{
  "num_hidden_layers": 9,
  "hidden_size": 256,
  "n_experts": 64,
  "experts_per_token": 4,
  "d_expert": 192,
  "d_shared_expert": 0,
  "hidden_act": "elu",
  "moe_layers": [1, 2, 3, 4, 5, 6, 7, 8],
  "router_score": "sigmoid",
  "normalize_top_k": true,
  "routed_scale": 2.5,
  "balance_loss": 0.000227,
  "balance_bias": true,
  "init_std_router": 0.00683,
  "lr_router": 0.00188,
  "vocab_size": 32000,
  "norm": "rmsnorm",
  "norm_eps": 1e-07,
  "tie_word_embeddings": true,
  "optimizer": "soap_variant",
  "learning_rate": 0.0147,
  "beta1": 0.95,
  "beta2": 0.95,
  "batch_tokens": [65536, 131072, 196608],
  "max_seq_len": 768,
  "train_tokens": 549700000,
  "max_steps": 4571,
  "dataset": "wikipedia_en"
}
Below are experts of layer 3 (counted from 0) of a mixture-of-experts language model. Rows are named up (a neuron's input weights, with its number), down (a neuron's output weights, with its number) and show model dimensions 0-255. Each number is 500 + 50 x the weight over its row's rms, rounded and kept within 0 to 999. Numbers have three digits each.
Before each expert's rows: "comes after" lists some tokens at least twice as common just before its tokens as in all text; "comes before" lists some tokens at least twice as common just after its tokens as in all text. This comes from a sample of Wikipedia text that the model never trained on. Tokens count by the router's weight.

# expert 15
comes after: " the", " a", " and", " his", " The", " an"
comes before: "s", " of", "ing", "ed", " to", " for"
up0:595510491514430375464489519458540431491468461582480477505610471432488485500456514563442566475469543446528506424416525501485405470538461458500531553563541503520498484465497537480530468521458414475554531501447536474461428501527573487429530505490473437551459476485567411565444484472506538529516490481524569485501507552448448545392458475491588523498540532523535425529503522420474438517512500383450523595612459504619394451576536451381420523487515545489377501521522502483571530593525457438491529526436522446471542488501512455558488552554523487452492414455482499518403437492527481418499441509462504459454563537494530549462567422502440505478524578516496605456451475486490520420552454557537522388416536516522448469543497474461465389491509472636571560457541566576500508426607431
down0:527532612519604500545490486507544529479511441497592450524504499407433535564453451473491450495538479485425493411539437489448404483636522489429531499553413487550478501458600541556526534437559462438487516517543505586547541490509555575398472481513554572449464420498535571520482516548546521442459574540511516575537429466456543487590600568455537438469511434559437454556505451529500445397569402481463501488459424512441558466491513482483541459505477541575500391472515528506552538484443415440577545462519480476492475497488543506470469474471392458527450512432392523587530526625397445551511516563467481506462499512472558445454532509572550533550460455484548533456462412469406512589565482432479496506512495451495467469528578539514461479513497510501577411529542566433413524526447593

# expert 9
comes after: " |", " 0", " ", " 1", " —", " 3"
comes before: " |", "\n", " ", " 0", " —", " 1"
up0:379560552541538530491556477527456509535460506431464503446567434528482523522560511440486532503454426564473429498484493458505509465470467493548609391534506486584486525470523549535528628458452580501592497492431481567545458473524550438544497575523503479574404582474500553460505441547422539543514451524480513518513503503531444544487431575483584571568465600531504556469534541488445444526498471505543538534540487548445509428467405453433539489475479528565415466587506421447455501593581535472458525491472586539455489587461453491391515456525493485519512429551473534507514521437452423530520394496422524536500455459443452559464439448385517482474598491485520500480529540546589572530446453457520550590575469527470560465399485540541528490454512528415443402487627544459496553457609447
down0:530465448440544473480414466465618451464603548481492467524413479449427472456465460456436488529586468495538492532525442516505532426573530466545411463508447458486572532583452513383501468509555459462410378505513479483522458473526506582502467630474581548478556487466547503582486543472529430526554517423497505507470541424507432651385415479564419448479455501430417514499447451525459509522521550580430511403480527544506469592565535499506468601577476525454520527453410596475481536451510455532576495568525428533503452524554525515452498511502528519523426508546542478563406520534523513482563530422544508444518573502525483504467483616502513457523387587451520537532469522462465451472538502443508450469495599485487423577564555518527503492507541487455468493474381494458496521496460600

# expert 11
comes after: "-", "\n", " •", " Born", " Country", "|"
comes before: ":", "-", " UTC", "=", " zone", " office"
up0:525557475485410487522588512492524472461415452444410532478530567477444461532536481507564646434501491489418548484487418515489539523527435489549552535500501472516502526486516452453507455511524500523546574566455457452467481513562496479547481494514460471502418458489542528621507442562439408414596544574459485457482444522442442428454486409500521514617474588512517440511422428503619423429455484446548527458537576511542510474519476453537501463562442479466444535435449436516471476467411562469483446510545512565357489516456472372519495550526416579525483372491481541495537438404422516429594502437573480511599386489480493569516518481484477469510495527487467474511492484526522521577533409515501603468443391460510474487456493447448453527570508467542507488467455506450508445470430405
down0:445481564536513367430596437518574577535524508464508444391461545536509415506446526499545491521429541398577507433471517490467414525516479493459480402476507407512523553558387467525517530589505525497468487454528599492553458516568492454470475506460376496399498409485409514533440419494500527520452524489576480478500491557569520408537600444434511451535580446571532423551523544485478561445528584509486460504476479549558442528475558540541469509479465518481553552470454515531471532570571423502562492526560484560411443454414486516462525449355551539513401512460468517572469427498528433431459555523510518460508478450595512462472501498485441564448432472500513484514539423546445540393442475488489568463474494443547477499536526479597380543493490615539519469473507454471530513542535492

# expert 38
comes after: "\n", ")", " |", "---|---|---|---|", " information", " (0)"
comes before: "-", "|", " •", " Genus", " Website", " Born"
up0:541579494452556456549401478547538520439484469403443498567453378494398462481608562566469428490509398481575522531470448486598494424517492463629477456573459452543498562439434458525601538523489506419478466439484470517472540486560455499545526617528507447461485467507553528581517452435522458513530444419511556554454493469581466469516454512470503427528479484554519461490569462468552520551518502579496555371533554424466493484453464533487486492485489471506436529528461498496510407441533524584506413507387520451567524583436510424460490477462405504526555499459572509469518467488528527602523457463505470542535516468494538602401518485574559560538478560497534515480534559490424476468537541556549556565538516472559496579500425548505479544542569485416460566495483599505608580499526405
down0:484452541522448536590520418473545610563616549568513607445536446528456447459449555472444451412477528525429551408542396529446508498479526439544575451520456557420446502551510596496474590502553508573508513496508562460502492435523480441443449475477515513460491591480469574567468496488485452443460566601497501471459527368546528496418517445471430446501472346543476560540427483531522503557629509597453428537454475500450505450505604498504440433444510569474573499468413523539471490465485364466521577511560498467511490482546479541473480552472505471553538478477455403451435535445394517525482520551501469463514521538494476445514506460525575529497436495546575569527539493399456560396497541467517586440417527476480487530537518510498436541524578446480480436465524469541499532494503477

# expert 43
comes after: ".", " |", "\n", "==", " ==", "==="
comes before: "\n", "|", "-", " The", "==", "The"
up0:426605518418457501515549460472515567483476526556456473467474491564492457414453522548492345481477423459548534465521407525407411553519495487525504526538525455467451535551410468494470481497536452422439539555491556553544429501536516573523540507456487514520493554459413517438521528532578532527505584450570503467556491461526573455442427493495463506563545533456488484524422485468411545558453463495492435517519520455466559574516504531473467612543506548504426614543440557496486459492535469476443496526517446404429391520483491552563494517536529444504490517528467575457569404641574531542392483450456477410433469515537545466412585454481491470495523540515479473513500519410437478509552501593537517550456503513437593406443490536573419462516492460369497538541557568475433611465543517
down0:457526554488427539451503551475478476458553538534499499496449458569580566380599567500535406445431464537505516470495438545384498528540496514484524520466527521472458522425452382542494473523506501456457483512491445495502475574523621556540493447468457490427511529394523497510556501512557500522535500506518641509448436592467507568529516511513499543500495391469476523506530546503508535570499504463422503389512515549491518612462520469494514566495468574517439599553493510477574453511527494496458424527498546566531511380486371393420452450523534453496521560564545431471538402550491554570464404516470558458512499496465578486462516571559499594565455632559479500482478574489521582423515510534480582534513462620500514386433478460492449546507409463469473459466474466416460548493547491

# expert 30
comes after: " was", " were", " is", " be", " been", " are"
comes before: " by", " in", " to", " on", ":", " for"
up0:593458584562397467533499459493463498540500470563435500547467525451452567471496533517492531619476537530459474454465510544450483533522550499548598566575450423489476551468499490413576468448453527569434597542529470470513527499521582494523579524434606586531586552418565517461536477544537474453411538526535455591504508502543529512402535535484557573546480437522457503458461458588458491506464450471535471538474475590472400505459451405478481404524487572447477517500431495597500437501466402553457519482385526503495557503439499637486507579431450513439474429532571508367507566403535558519478482475445494487531602472531535466479455554510548494475519427565427415513479465485512499469450547479453506464439517470466424616557412472532536524477473499495470477487584510491589490542556487
down0:440464519576495533530500484498422529457583440573467437394477434545390483545508506487490511563559476489570566469480495535452498466529429507429413452485484513463596508485509533535493430431529529443504488409421481441487473496416492477608468410519465507530427464522516455479576606479429564546500449570508523502449574391552479534432555486510563565508529465458553432419499484506471452615545500512385503518535538484512528446541515498458594476563467457495658388556556482531500372495509609532453542464477554474521411526509414453490438516474423478409491470440536518458612487557523548441529582569575464383518540519499552517473551495490563531503436491536520530507562412479424493524447450541515468545530538431482491484521492480505508491553419529489541556508439462556477551574478467

# expert 16
comes after: " ", ".", " 0", " —", ")", " JPL"
comes before: "\n", " ", " —", " 0", " 1", " 2"
up0:486502503472448469457607545486417482523528432456464574550424494496486434550543448473555573483487461531522613451481529530555494511511455563538460548598496587472524425517452461556469525479461494524494494495525412559415433525526448539448425508483549515451495529453556547527568519509473480521513470532553565559484564550607435551507459463463487406386420477480492625420406448449477574477555416383537464531455517433496581561439470505639368537531472535437466522471456469461439489396495516524492473560561468503501484482418525516590505542499577488517514518467509532507525397554489557497532519438439530515516487557441419517472525416443471428513556488431465502482489467526538508475474431426555476495424502414455625438436569515498489461499556505423562512540495579581449417488510539
down0:445486465565523385448437461513517489480493429484439492612491593517429611538481468494618492532456480516466483419518502528563561441610561396466606459588575516481429508479424537488519527467579545524478555495492529508557467519433513510509514498422467495498469461557529679507488493446595489577481562421507504473545507528463563500468527552527505596470501489542447541495390520430573568467468584521542448528477516460516485553510496435550463545443523562415407584517522476518472501489449460380528533429439470555415520545509516553460548513513589481497464460559532446531439465489452522475470547548424639552477461582536507547428462505538519618547526480513576452493442446486466575496498513529515475524557522541459438420542499472457467453532403516450480515510495411508446527507520426